From a checkpoint of a small mixture-of-experts model trained on Wikipedia.
Size: 8 layers, width 192, vocabulary 8192.
Experts: 64 SwiGLU neurons an expert, a sigmoid router.
Training: a variant of SOAP for the experts, 303M tokens, 4628 steps.
Below are experts of layer 2 (counted from 0) of a mixture-of-experts language model. Rows are named router (the router's row for the expert), gate (a neuron's input weights, with its number), up (a neuron's input weights, with its number), down (a neuron's output weights, with its number) and show model dimensions 0-191. Each number is 128 + 24 x the weight over its row's rms, rounded and kept within 0 to 255.
Before each expert's rows: a language model's description of what the expert responds to; "raises" lists some tokens whose logits its average output raises strongly, later layers aside. This comes from a sample of Wikipedia text that the model never trained on.

# expert 20
It responds to: Table blanks, foreign particles
raises: "vert", "n", "ipped"
router [120 128 146 138 195  84 109 118 120 130 113 140 148 125 141 107 190  68 143 112 129 105 149 132 117 134  96 145 146 143 135  98 150  74 159 112 132 182 133 132 168  82 132 117 136  81 153 128 137 112 159 129 122 165 122 118 113 121 164 135 103  66 122 131 120 111 157 151 158 133 135 118 125  83 174 121 119 149 105 148 116 146 103 117 129 137  82 106 193 114 123 126 160  96 102 127 127  97 142 126 151  86  94 125 117 132 121 129 122 109 106 165 146 133 104 153 111 156 114 103 160 100 148 185 105 125 108 131 151 178 117 120 133 116 102 143 108 134 137 108 129 141 104 157  89  87  92 120 123 151 141 158 134  64 141 151 150 121 145  84 157 113 122 154 151 133 107 117 140 138 125  88 113 126 148 128 161 150 147 127 135 123 156 135 120 111 134 107 135 149 127 137]
gate7 [110 172 130 138 129 124 158 123  71  96 136 177 140 108 136 129 155 119 114 105  87 126 142 102 126 147 163 178 156 140 127 152 119 162 132  79 100 128 124 145 131 101 122 124 121 133  93 138 121 123 128  59 126 152 127 111 156  87 163 159 119  96 101 152 139 167 159 133 171 148 117  72 131 170 145 124 117 154 121 104 165 100 163 153 134 106 132 163 165 126 151 127 158 121 132 142 135 132 153  71 134 116 111 148 109 173 153 132 152  98 127 144 151 109 129 109 126 104 155 141 120 146  79 105 103 141 173 130 118 111 126  92 151 112 102 111 140 134 114 187 139 152 112 146 136  92 131 152 122 125 114 118  81 112 123 108 126 173 175 135 109 138 131 140 130 149 192 106 135  95 161 105 125 124 152 110 154 141 126  96 130 124 152 139 125 125 116  95 127 142 134 139]
up7 [117 145 125 113 103 115  94 133 126 109  94 146 118  99 140 128 121 130 114 195 133 118 188 154 163 104 160 129 162 134  96 138 149 148 171  65  94 105 120 137 109 121 129 161 105 128 149 128 140 115 113  97 156 133 113 103 119 158 129 125 118 104 132 118 104 123 126 133  75  91 113 108 132 154 135 111 112  97 151 161 138 131  94 121 145 100 110 122 159 145 138  88 100  96 136 153 163 128 145 113  98 132 127 123 111 161 105  94  85 113  90 148 135  59 128 136  83 100  85 139 146 175 160 153 132  89 144 148 142 114 156 121 176 158 120  96 117 124 123 138 160 157 150 128 102 107 124 135  97 137 147  93 127 149 132 153 165 160 138 134 116 127  39 121 161  98 128 121 122 100 122 109 143 153 138 131 105 113 129  97 154 132 110 154 124 131 118 121 124 125 118 117]
down7 [109 156 118 162 123 148 144 113 100 135 132 121 130 116  94  94 129 131  87 119 128 149 130 103 163 140 157 146 169  96 159 165 109 147 125 150 159 158 149 114  95 133 119  99 165 151 147 137  97  89 105 151 127 131 147 183 172  88 156  95 128 171 142 126 147 130 135 133 166 145 108 119 154 129 120 129 142 135 160 105 129 142 114 123 173 140 124 149 122 158 158 136 124 157  96 136 162  86  87 100 125 115 133 136 159 143  99 114 173 138 126 127 119 145 123 111 159  90 162 115 115 107 113  93  96 170 167  96 119 124 103 144 125  94 139 145 126 157 130 151 114 101 137 153 108 144 113 149 150 152  98 142 148 140 119 109 114 161 131 115 110 151 109 125  70 142  90 178 153 151 161 130  98 137  90 143 158 152 127  76  81 118 171 141 107 157 129 136 123 119 130 175]

# expert 7
It responds to: Mid-word name fragments
raises: "er", "er's", "-based", "ation"
router [104 136 135 124 156 117 104 118 129 112 150 131 165 104 187 128 178 161 174 129 130 109 120 152 101 137 108 117 119 145 149  94 139 131 100 116 106 150 162 140  98 130 143  96 138 154 191 134 199 113 143 168  98 147  98 126  87 150 141 135 137 134 131 119 128 101 138 121 122 128 193 148 152 160 163 125 135 152 107 149 114 154 144 130 103 140 119 164 108 117 106 118 154 119 146 137 114 128 167 117 143 159  66 127 117 123 138 137 111 163 106 122 146 129 116 126 154  87 145 138 100 127 144  93 113 126 156 136 119 117 106  94 140 137  93 122 121 205 130 125 167 116 101 136 122 124 119 104 123 120 110 143 140  92 119 170 109 134 134 139 139 105 117 101 100  81  72  88 144 136 131  89 139 129 129 156 122 102 139 152 138 115 141 124 126 107 116 157 123 157 107  60]
gate2 [120 109 153  84 134 102 118 105 134 117 120 152 156 111  92 142 151 131 166 127 122 117 109 135 126 141 135 133 147 107 148 151 115 125 101 115 146 187 142 101 124 109 130  94 184 127 120 130 131 153 105 148 114 135 148 163  99 141 125 126 110 166 131 106 145 123 126 114 118 181  99 106 110 162 145 157 144 146 124 146 113 134 142 123 166 155 128 205 128 174 123 119 146 139 118 113 149  95 123 140 140 125 128  94 125  76 151 126 123 129 153 136 125 126 143 121 159 160 117 166 150 124 150  96 111 119 129 183 125 120 128 141  79 117 137 144 141 176 116 120 185  93 153 106  88  95 101 143 138 119 112 131 130 125  87 122 118  73 126 133 131 115  88 128 139 111 170 171 120 111 161 136 130  98 132 161 155 130 117 115 128 120 120  64 155 185 137 143  71 113 173 111]
up2 [ 87 111 102 101 158 124 127 105 127 169 147 124 144 133  99 135 127  86 155 131 122  87 118 135 173 128 121 133 165  96 162 152 150 134  89  79 140  81 134 124 127 110 153 142 121 136  93 171 105 187 103 151 144 147 165  90 150 120 120 130  94 138  80 129 130 139 132 115  97 105 108 110 126 112 117 145 121 137 139 153 116 107 155  93 170 180 167 126 148 118 133 102 198 109  85 134 134 125 135 139 140 135 143 100 126 100 123 144 122 135 124 120 141 130 157  92 146  99 144 138 149  95 135 112 131 119 110 117 125  88 134 127 105  95 140 136 141 114 175 136 131 140 159 172 117  83 158  88  85 127 108 124 140 155  83 126 120 110  97 153 141 169 111 142 143 139 132 125 154 133  82 138 114 160 141 136 132 165 113 102 155 109 130 104  87 104 161 154 162 119 146 105]
down2 [164 161 145 190 113 118 138 137  98 118 116  67 112 149 129 137 138 137 117 142 139 116 106 100  84 143 137 132 139 123 122 134  97 153 157 165 133 153 125 119 122 109 173 124 146 145 129 130 130 133  83 140 148 150 113 113 160 149 137  95 112 134 142 133 114 138 127  66  57 145 107 170 129 141 162  99 138 163 134  74 149  71  96 115 132 126 126 122 106 164 154 159 146 129 152 150  87 118 129 152  99 122 153 137 148  91 142 138 122 157 182 130 132 140 127  92 173 158  94 119 145 116 149 127 110 171 119 154  90 110 125 116 117 109 109 122 122 122 150 152 105 157 129 104 108  76 124 150 121 118 134 145 110 139 137 140 129 134 114 154 133 146  77 117 124 123 126 128 173 133 126  89 137 113 158 153 159 150 101 171 164 108  82 105 141 135 115 142  86 152 155 141]

# expert 0
It responds to: Word-initial prefix pieces
raises: "pl", "b", "port", "f", "en", "er"
router [106 152 125 133 127 121  97 139 130  98 146 159 136 137 133 127 149  53 186 126  82 101 125 147 117 132 120 133 137 182 164  90 174  99 170 140 133 136 160  87 156 113 103  96 110 119 172 137 111  83 154 127 136 142  93 149 122 147 128 129 136 111 135 149  72 160 158 116 127 176 108  96 143 136 139 115 134 130 109 149 140 125 121 133 148 148 116 167 114 105  70 127 146 145  90  99 118 119 120 131 131 112 134 121 124 160 105 154 136 131  95 165 137  59 121 124 121 173 123 114 172 119 106  77 131 129 137 113 126 130 130 111 121 140 162 100 147 122 161 110 192  93  96 100 116 111 111 135 104 114 140  80 116 109 158 148 121 136 158 102 145 119 121 157 117 149 121  96 112 166 111 127 130 134 133 149  88 135 147 163 126 123 153 138 138 117 154 152 107 128 110 121]
gate1 [150 155 119 110 157 127 126 142 133 121 171 112 140 128 133 112 152 154 131 120 118 150  98 144 107 140  92 127 114 127 111 136 128 105 136  90 114 106 148 121 105 140 112 136 121 130 136 124 137 125 119 157 105 121 157 120 135 140 133 138 104 122  92 118 105  86  91 181 139 119 137 103 118  92 128 117 139 174 127 165 119  99 104 161 154  79 138 102 136 114 110  91 132 137 123 138 174 118 142 110 127 163 139 131  77 115 125 106 121 107 104 166 145 174 147 143 106 128 127  77 148  97 110 134 177 145 115 110 130 103 120 101  98 148  85 101 179 156 132 111 166 126 117 175 104 151 101 145 138 152 153 156 136 145  68  91  97 111  86 111 162 134 140  72 123  98 140 158 122  77 103 151 139 113 107 122 154 103  65 143 115 114 120 158  69 114 155 117 134 110 150 128]
up1 [136 135 155 152 107  88 113 127 143 139 108  92  66 130 140  95 102  92 115 143 167 135 146 148 111 131 100 159 142 145 164 160 137 110 121 140  72 127 109 143 115 130 123 151 162 141  96 131 150 135 115  72 132 146 121 113 128 139 130 139 128 110 134 149 120 168 124 150 155  81 135 116  93 168 204 130 134 121 102  70 100 158 134 167 118 137 122 148 129 165 148 107 118 132 116 135 143 110 137 103 103 105  99  97 121 136 185 147 106 113 122  94 105 112  96 124 134 151 125 109 117 143 115 128  90 124 149 146 119 129 107  90 138  78 153 155 133 113 147 150  73 135 135 146 170 146 181  95 152 122 113 117 144 116 146 103 126 116 174 141 146 150 141 104 121 122  96 155 125 120 147 112 113 110 155  83 139 160 129 103 155 164 142 156 178 114 125 116 110 153 105 138]
down1 [ 79 106 135  92 117  65 138 131 151 126 148 126 118 129 136 130  93 149 133 112 153  68 149 126 122  97 172  98  88 144 145  73 118 138 117 142 178 173 138 133 147 118 116  95 164 103 144 174  88  91 136 130 151 113 110 131  95 137 122 103 152 129 149 131 135 120 127  93 129 139 141 121 156 145  91 146 125 111 141 101  92 149 152 124 123 128 141 100 131 158 144 151 132 131 137 132 128 128 146 133 136  91 188  92 163 107 113 121  96 143  95 108 145 113 135 146 125 103 112 124 114 124 166 111 128  87 122 123 136 115  98 158 116 142 128 110  81 121 117 124 119 156 143  86 144  93 126 123 113 104 103 133  93 142 161 185 146 112 127 119 114  90 111 172 158 113 124 149 114 158 129  94  88 177 144 146 151 107 153  91 141 167 106 105 160 143 127 105 139 151 142  87]

# expert 6
It responds to: Capitalized pieces in lists
raises: "ath", "l", "ch", "t", "os"
router [102 144 140 110 155 119 116 116 106 122 163 131 120 118 115  79 170  70 197 144 118 123 120 140 128 144  84 139 131 128 179 124 160 121 131 157  82 192 123  89 106 103 101 103 146 138 157 140 126 122 160 162 131 126 102 136 114 122 132 149 145 128 131 145 112 132 121 127 142 143 140 109 169 117 132 128 146 140  96 144 113 140 143 141 105 186 116 119 138 102 118 151 153 137 116 108 101 101 128 113 160  96  98 105  89 142 129 122 105 143 110 139 171 135 117 127 129  98 165 138 118 136 126 144 115  93 146 128 151 112  99 101 128 159 156  89 147 164 137  90 111 143 106 106  77 104  89  88 119 144 120 122 143 125 140 120 119 118 135 120 137 117 103 166 129 166 130  74 120 142 157  90 131  99 134 125 206 164 166  76 120 124 144 155 160 129 129  95 151 123 117 114]
gate4 [ 69 126 130 140 131 161 133 130  89 130 175  74 136 140 128  82 105 110  93 179 149 138 137 143 130 139 160 114 115 123 136 146 123 133 111 105 152 119  86 100 150 103 157 104 136 119  98 145 178  93 147 153 173 123 123 117 129 112 143 132 108 162 133 130 120 160 115 129 124 120 126  94 100 138 130 134 158  94 112 162 105 153 111 158 166 125 169  70 144 191 172 101 109 153 141 122 127 141 108 172 135  86 124 117 147 120  91 137 135 161 127 142 133 138  83 158 105 137 176 118 119 163 152 166 138 111  88  96 101 158 109 154 101  86 133 127 122 142 116 152 143 113 108 119 133 150 122 134 140 107 128 122 133 137 164 136 127 109 146  97 169 119 124 123 135 107 156  81 130 150 130 145 122 123 147 152 127 136  94 107  82 111  86 154 116 130 113  91 151 129  93 134]
up4 [138 171 110 178 123  90 158 138 163 116 126  81 136 102 146 105 180 136 128 138 101 173 121 125  86  89 120 164 170 132 156 145 175 145 133 150  99 152 125 148 137 136 124 154 170 135 135  96 110 147 116 134 127 166 111 125  94 156 125  80 121 164  89 148  97 116 116 163 149  92 133 117 157 100 127 121 160 148 129 150 161 155  91 108 111 155 105 125 113 116  78  97 159 131 152 129 145 111 105 124 127 127  78 122 129 156 143 128 125 110 108  67 127 131 125 140 145 118 145 108 106 145 136 112 114 109 154 167 154 118 135 173 136 140 147 140 148 106 128 112 126 108 172 164 131 108 143 107 140 159 121 142 162 149 112 147 122 131 115 159 128 137 129 135 138 113 105 131 119  93 148  95 136 152 110 140 175 176 193 120 106 140 129 155 128  84 142 120 122 156 151  95]
down4 [172 148 120  97 145 145  81 119 186 137 138 124  55 143 150 129 147 144 151 144 104 147 164 159 120 129 109 111 164 128 130 141 141 118 160 130 130 124 133 109 124 137 115 132 105 128 133  98 107 118 161 126 128 173 138 164 117 131 127 130 128 133 133 101 148  72 124 143 137 140 136 101 143 126 180 148  63 116 105 144 131 131 130 127 117 150 143 196 125 118 114 170 147 123 120  88 112 147 128 142 130 133 136 121 113 117 146 126 143  94 110 141  91 120 134 144 160 103 150 156 150 115 146 181  88 133 120 152 117 101 139 142 144 173 103  95 151 124 155 107 166 159 164 112 120  85  94 130  96 140 115 107 129  91 142  77  86 136 120 147 103 139 121 132 144 135  87  87 125 117 149 182 155 120 155 141 109 115 148 158 134  80 137  69 125 121 148 140 165 125 123 123]

# expert 14
It responds to: Capital initial letters
raises: "ug", "ag", "arg", "oot", "raw", "rab"
router [128 120 136 132 158 121 114 128 154 106 151 147 161 175 113  56 144  78 124 119 142  99 110 116  83 155 122 223 170 156 136 168 119 111 136  98 113 115 127 108 132 114 145 108 130 101 169 135 160 130 163 158 158 155 111 117 130 143 169 131 105 128  90 138 101 123 124 123 129 140 120  78 110  70 132 140 126 123 130 141 124 129 126 142 127 138 104 115 163 126  68 167 163  87 133 108 103 135 139  94 138  87 134 137 130 150 138 122 113 156 117 145 132 129 131 118 139 127  75 139 143 125 154 135 120 122 112 142 150 120 108 103 129 129 146  78 141 109 142 123 137 119 154 137 138  95 116  96 108  94 117 107 152 125 140 104  95 149 129 150 131 129 103  97 112 145 139 143 156 181 133 122 118 120 155  56 132 153 132  91 128 132 133 131 166 134 103 151  89 130 117 175]
gate2 [115 146 134  95 110 125 128 107 120  96 124 204 157 134 134 118 122 136 147 138 158 153  67 126 121 118 134  92 156 146 122  80 145 100 126  84 141 114 170 143  87 125 135  81 117 120 108 116 138 124  99 141  97 121 112 165 157 137 103 145 108 144 150 120 126 111 144  91 123 171 117 140 119 114 125  75 114 123 168 134 139 105 134 117 139 111 124 116  94 114 157 153 167 153 165 143 142 115 163  83 146 120 116 136 123  99 120 138 145 138 109 150 148 153 145 177 115 127 120 101 129 145 137  80  92  90  95 112 168 158 123 119 110 139 145 163 146 119  95 161 132 145 151  99 154 122 180 130 123  89 122 161 120 134 101  94 140 105 101 112 175 112 131 113  79 116 114 148 115 164 134 169 124  90 127 143  84 102 162 154 131 103 138 123 131 137  90 157 140 159 136 121]
up2 [128 113 102 142 125 154 136 106  88 102 110 123 105 109 120 171 131 147 113  78 113 117 141 146 127 139 103 149 107 168 116 136 116 118 118 111  84 128 108 116 171 152 129 156 143 123 135 132 117 128 150  97  91 171 147 105 136 155 135  99 180 100 182 133 137 112 103 119 135  76 136 136 163 138 137 119 147 123 143 155 142 153 103 128  78 122 128 148 178 144  81 133  87 146 185 136 104 157 122  97 110 137 163 116 147 160 139 144 121 145 130 111 124 102 136 155 125  92 152 122 172 115 105 168 109 150 138 170  96 131 120 125 159 121  84 111 150 121 135 134 111 124 112 161 157  98 122 130 170 192 123 100 126 119 138 130  80 121 183 116 126  85 126 134 106 109 148 129 133 116 149 134 142 133 109 146 119 147  92 125 196 152 121 137 125 111 163 113 122  82 130 124]
down2 [134 126 141 109 109 133 128 138 141 160 140 133 120 131 134 115 141 139  95 114 108  88  85  75  93  89 126  97 143 187  78 158 130 107 140 152 153 132 147 129 124  94 128 164 149 128 140  95 121 151 120 154 115 102 148  67 100 143 132  97  91 145 151 163 120 138 112 156 102 112 159 115 141 105 172 109 131 145 172 108 114  98 146 171 137 117 116 159 139 143 137 108 141 152  86  97 109 130 125 116 156 127 104 104 149 193 137 127 104 154 144 143 155 107 134 158 161 106 128 148 132 124 157 164 132 145 194 140 128  74 107 136 136 142 110 153  95 213 148 117 149 129 143 123 143 103 105 112 139 117  95 102  88 129 128 107 104 125 128 150 114 139 146 156 142 113 148  97 117 123 122  99 133 156 117  99 115  94 144 125 112 177 124 118 125 129 153 103 117 106 133 116]

# expert 25
It responds to: Acronym and code letters
raises: "==", ",", "O", "-"
router [130 157 134  95 107  92 133  95 157 113 147 136 140 114 143 114 145 147 100  99 135  99 132 159 108 174 128 114 136 119 155  53 147 117 145  49 116 132 132 158 168 140 140 115  87 118 100 155 137 118 129 128 137 154 108 127 121  80 153 130 177  78 138 112  88 116 128 141 140 141 201 126 111 122 115 138 147 177 131 140 124 138 146 142 130 142 115 158 175 129  80 141 131 120 118 140 111 107  81 123 130 129  96 146 119 154 112 129  84 116 111 127 131 123 112 169 131 136 137 181 146 123 185 129 108 111 152 128  85 149 126 103 148 137 133  94 124 134 130 123 178 129 121 109 117 138 109  96 145 109 112 147 100  87 123 106 128 136 114  95 138 144 147  90  99 152 166 133 158 126 167  77 131 106 117 147 131 133 131  94 119 132 161 127 119 145 152  95 153 152 115 121]
gate1 [144 138 117 138 133 130 109 124 122 137 150 119 117 102 121  95 117 126 112 111 151 153 167 101  87 140 138 125 170 139 131 100  97 158 160 102 114 144 131  95 114 135 144 143 116 149 172 172 131 112 123 156 140 149 138 133 122  78 132 148 130 103 151  89 135 104 148  83 132  97 123  98 153 128 171 142 149 151 131 135  85 159 110 117 153 144 126  94 164 108  66 114 122  81  88 139 112 114 132  94 162 111 165 152 183 134 128  77 138 128 142 112 177 134 151 101  73 161 139 112 144  92 137  91 119 145 127 118 128 166 126 105 162 124 166 139 137 137 142 145 151 140 165 130 144 136 117 133 149 132 124 145 122  98 163  93 178 126 140 127  72 166 166 142 114 124 136 131 136 136 109 130 104 108 131 115  87 136  89 117  88  95 136 136 128 126 150 113 119 153 144  69]
up1 [124 122 144  92 144 144 122 136 111 119 126 125  95 123 153 150  80 108 122 123 156 135 133 170 109 106 137 118 154  65 140 126 137 121 119 143 146 174 123  96  77 143  98 196 118 127 115 139 148 100 146 133  95 133 132 145 128 161 141 155 110 118 143 124 113 107 154 123 127 177 121 141  86 135 165 124  92 118 159 145 123 143 122 137 109 120 125 143 175 173 139 154  74 148 129 139 111 116 179  83 132 123 134 120 109 125 112 132 109 105 104 149  97 119 179 133 124 115 129  92  80 156 119 125 116 113 109 160 123 134 131 122 144 166 121 147 173 104 114 150  94 166  91 120 135 161 154  75 166 132 120 124 167 142 126 138 114  99 147 121 143 102 119 119 148 175 152 143 148  90 128 125 118  99 169  88 143 144  90 147  71 138 131 106 139 123 133 131 105 131 176 152]
down1 [130 145 143 191 127 104 140 131  87 126 123 136 147  92  87 169 118 136 141 190  95 118 128 120 132 156 143 152 108 126  73 104 143 119 106 124 146  99 136 132 146 121 141 100  64 129 134 130 110 111 139 133  94 100 118  95 157 122 126  86 123 156 122  95 144 141 145 117 105 172 108 121 100 132 125 122 166 119 143 122 115 126 109 127 171 129 135 126 142 121 117  75  92  79 147 120 115 134  94 184 145 108 109 105 115 166 134 147 146 142 167 146 117 133 162 113 128 163 109 115 151 107 150 143 145 122 118  91 118 139 134  96 167  99 151 106 102 131  96 108 129 117 170 121 107 139 148 156 114  79 150 138 152  81 147 127 100 137 114 181 116 171 128  88 127 137 121 140 182 154 110 104 120 116 134 159 151 118  94 158 106 144 123 168 128 142 122  99 109  90 130 139]

# expert 19
It responds to: Word-initial capitals
raises: "od", "av", "ay", "or", "ac", "ann"
router [126 148 131  65 163 101 128 135 113 135 149 137 102 124 110 117 163 121 174  99 134  87 126 146 136 155 128 179 125 161 128 138 160 138 125 166 141 120 154  69 108  82 129 101 104 139 106 137  96  84 165 147 138 129 107 108 131 102  88 144 153  88 116 123  90 123  96 127 144 159 117 153 128 134 157 140 132 129 129 128 103 141  89 141 123 123 186 137 113 134 124 149 164 109 138 110  94  90 134 137 129 120 105 122 132 130 124 127 116 196 110 135 138 143 117 156 144 156 139 103 143 125 138 122 111 138 181 156 177 137 102 127 106 152 192  95 134 148 107 125 139 130 118 127 100 134 121 108  95 128 113  58 139 103 155 185 137 131 144 129 138 125 131 151 118 136  75 122 166 107 114 134 144 123 114 147 157 177 114 122 122 114 148 130 146  94  95 109  82 140 138 133]
gate2 [134 150  88 118 121 141 123  84  87 111  85 129 122 120 132  80 119 123 137 149 125 148 123 103 140 122 122 147 116 157 172 130 143  99 140 145  93 126 107 123 112 172 133 125 118 168 153 121 121 141 177 117 119  96 128  95 128  80  93 130 163 103 170 120 107 138 149 145 132  94 147 144 163 145 113 123 142 155 111 155 148 172 109 128  96 142 143 114 138 113 159 159 145 108 128 120 126 124 133  61 133 145 134 117 137 164 158 137  96 127 157 145 116  98 109 130 136 137 117  87 120 156 105 163 129  82 150 134  82  95 145 111 141 114  89 160 103 135 123 152  98 134 190 195 109 129  69 120  94 170  93 104 131 148  93 125 114  98 129 112 143 114 149 109  91 148 123 169 114 103  96 143 117  93 134 109 137 112 117 129 131 143 106 119 147 123 157 103 141 129 154 164]
up2 [135 168 151 122 123 118 137  95 144  96 153 120 121 142 123 125 139 148 142 159 117 138 115 114 147 161 138 176 123 148 155 118 109 143 128 155 136 142 113 149 121 146 169 139 145 117 164 100 156 109 129 158 168  71  90  93 123 147 115 164 119 121 133 124 125 174 148 160 112 128  90 148 149 173 137  93 151 142 170 144 135 150 128 115  92 113 172 141 145  90 117 137 178 115 111 148 130 185 158 108 127 161 119 133  86 107 171 101 143 141 123 136  88 111 152  94 133  53 115 129  98 141 137  82 171 119 168  89 136  83  98 135 129 119  79 122 133 115 149 107 112 128 110 120 161 167 127 129  96 157 109 140  96 109 133 125  88 112 150 152 130 112 130 108 135 108 119 143 109 149 103 130 124 131 145 127 135 113 153 172  88 112 121 161 145 120 159 136 128  88 115 131]
down2 [128 121 118 138 117 141 167  78 117 141 137 130 129 108 137 142 113 164 146  80 108 158 113 121 156 140  85 109 139 108 124 150 123 163 140 119 158 138 115 151  97 134 117 119 135 103 137 117  93 160 119 146 159 112 165 158 110 125 117 159 134 117 157 118 131 158 125 109 182 100 161 185 185 163 104  99 115 102 131 135 118 102 142 127 121 135 143 144 131 134 163 124 137 102 122  96 147 109 131 162 138 150 115  85 135 141 187 140 128 130 135 127 139 145 112  87 139 131 106  85  95 138 140 133 144 160 125  80 134 176 120  92 108 116 148 160 116 103 122  88 130 144 102  89 128 120 194 139  80 126 143 151 104 118 114 129 119  98 145 149 143 114 103 137 138 156 135 145 122 131 140 134 144  92 111 150 129 126 157 176 119 153 107 123 135 145 198 155 179 156 173  94]

# expert 22
It responds to: Decimal and numeric pieces
raises: "0", "5", "4", "room", "-", "3"
router [121 154 131  86 106  95 118 110 121  99 159 138  90 122 149 103  91  93 148 147  49 106 160 111 118 132 111 167 152 140 135 166 172 117 185 140 115 152 100  87 146 137 115 128 142 150 115 124 138 139 142 113 133 148 128 183 123 115 122 116 149 104 111 159  85 125 126 143 146  96 118 139 131 149 100 131 129 159  79 159 122 140 136 150 153 141 121 130 160  92 109 140 135 108 133 131 123 108 154 113 132 121 114 105 138 121  98 174 106 133 117 169 127 107 153 179 148 167  88 124 146 125 217 114 120 124 163 119 108 106 136 137 131 135  88 135 154 116 157 123 147 122 131  99 114  89 136 131 105 133 147 108 125  76 135 142  97 133 146 137 122  93 113 125 124 149 160  95 132 131 119  95 154 119 128 151 168 116 112 134 126 130 154 122 155  96 120 148 147 191 129  88]
gate3 [108 119 168 117 110 138  67 123 163 164 121 146 143 118 105 121 102 100 138 129 116 102 116  92  78 123 128 157 124 101 187 116 135 200 147 133  91 138 117 102 117 100 131 120 162  88 134 144 146 136 110 144  92 150 149 144  91 123 104 113 104 116 111  86 142 134 146 161  94  80 135 164 116 149 120 107 123 122 107 188 116 145 137 136 156 143  98 145 103 121 113 145 132 130  96 154 120 118 109  95 165 145  72 114 154 115  98 138 124  90 190 142 118 160 171 157  80 117 132 138 138 144 145 125 137 134 177 103 114 167 127 122 124 123 114 131 109 148 158 177 119 108 109 104 113  97 117 154 134  93 166 122 139 107 113 128  84 102 105 124 132 102 115 142 144 104 147  92 154 114 113 151 141 122 122 112 166 124 107 105 140 105 132 110 129 136 141 103 119 133 150 152]
up3 [ 63 132 164 157 111 139 167 143 136 142 140 142 108 122 103 140 148 141 148 122 100 109  97 105 153 108 119 166 133 103  75 137 155 134 150 135 111 166 118 108 136  84 119 124 151  98 139 142 160 100 121 121 116 120 123  97  86 100 193  82 153 138 155 101 120 128 147 127 104 104 109 177 156 146 155 133 162 151 104 129 163  74 131 145 115 146 113  98 117 126 101 164 143 155 117 115 145 123 151 149 182 168 136  96  97 127 124 155 147 124 129 111 151 164 114 134 120 114 103 127 102 119 120 129  93 165 152 108  81 157 139 109 170 133 112 140 121 120 105 149  98 159 162 107 157 122 132 133 144 151 128 135 118 124  75 133 135 109 135 103 132 100 125 151 135 104 132  92 137 108  93 166  93 164 114 106 143 107 144  77 134 122 118 111 132 103  99 152 108 169 113 152]
down3 [124 129 114 147 127 129 126 109 123 108 113  90 120 157 115  84 128 111 168 174 163 135 104 128 125 124 135 156 127 123 115 128 110 155 137 139 153 103 131 173 132 149 109 125 130 162 164 118  90 141  88 122  93 141 128 165  93 157 158 120 108 145 108 143 132 116 109 124 154 158 115 126 145 126 147 130 135 117 156  84 106 118 120  88 144 119 166 139  98 149 147  77 127 189 137 117 112  92 125 161 120 147 128 163 129 129 137  96 118  95 143 142 116 144 158 113  87 146 116 136 127 136 156 122 137 134 100 129 141  96 102 158 156 177 110 101 140  87  45  76 160 136 109 108 133 130 136 161 148 111 130  90 145  99 132  91 116  96 135 133  90 122 116 178 182 144 122 189 132 133 116 109 116 153 123 156 136 107 109 101  83 182 113 124 127 122 138 134 153 140 155 132]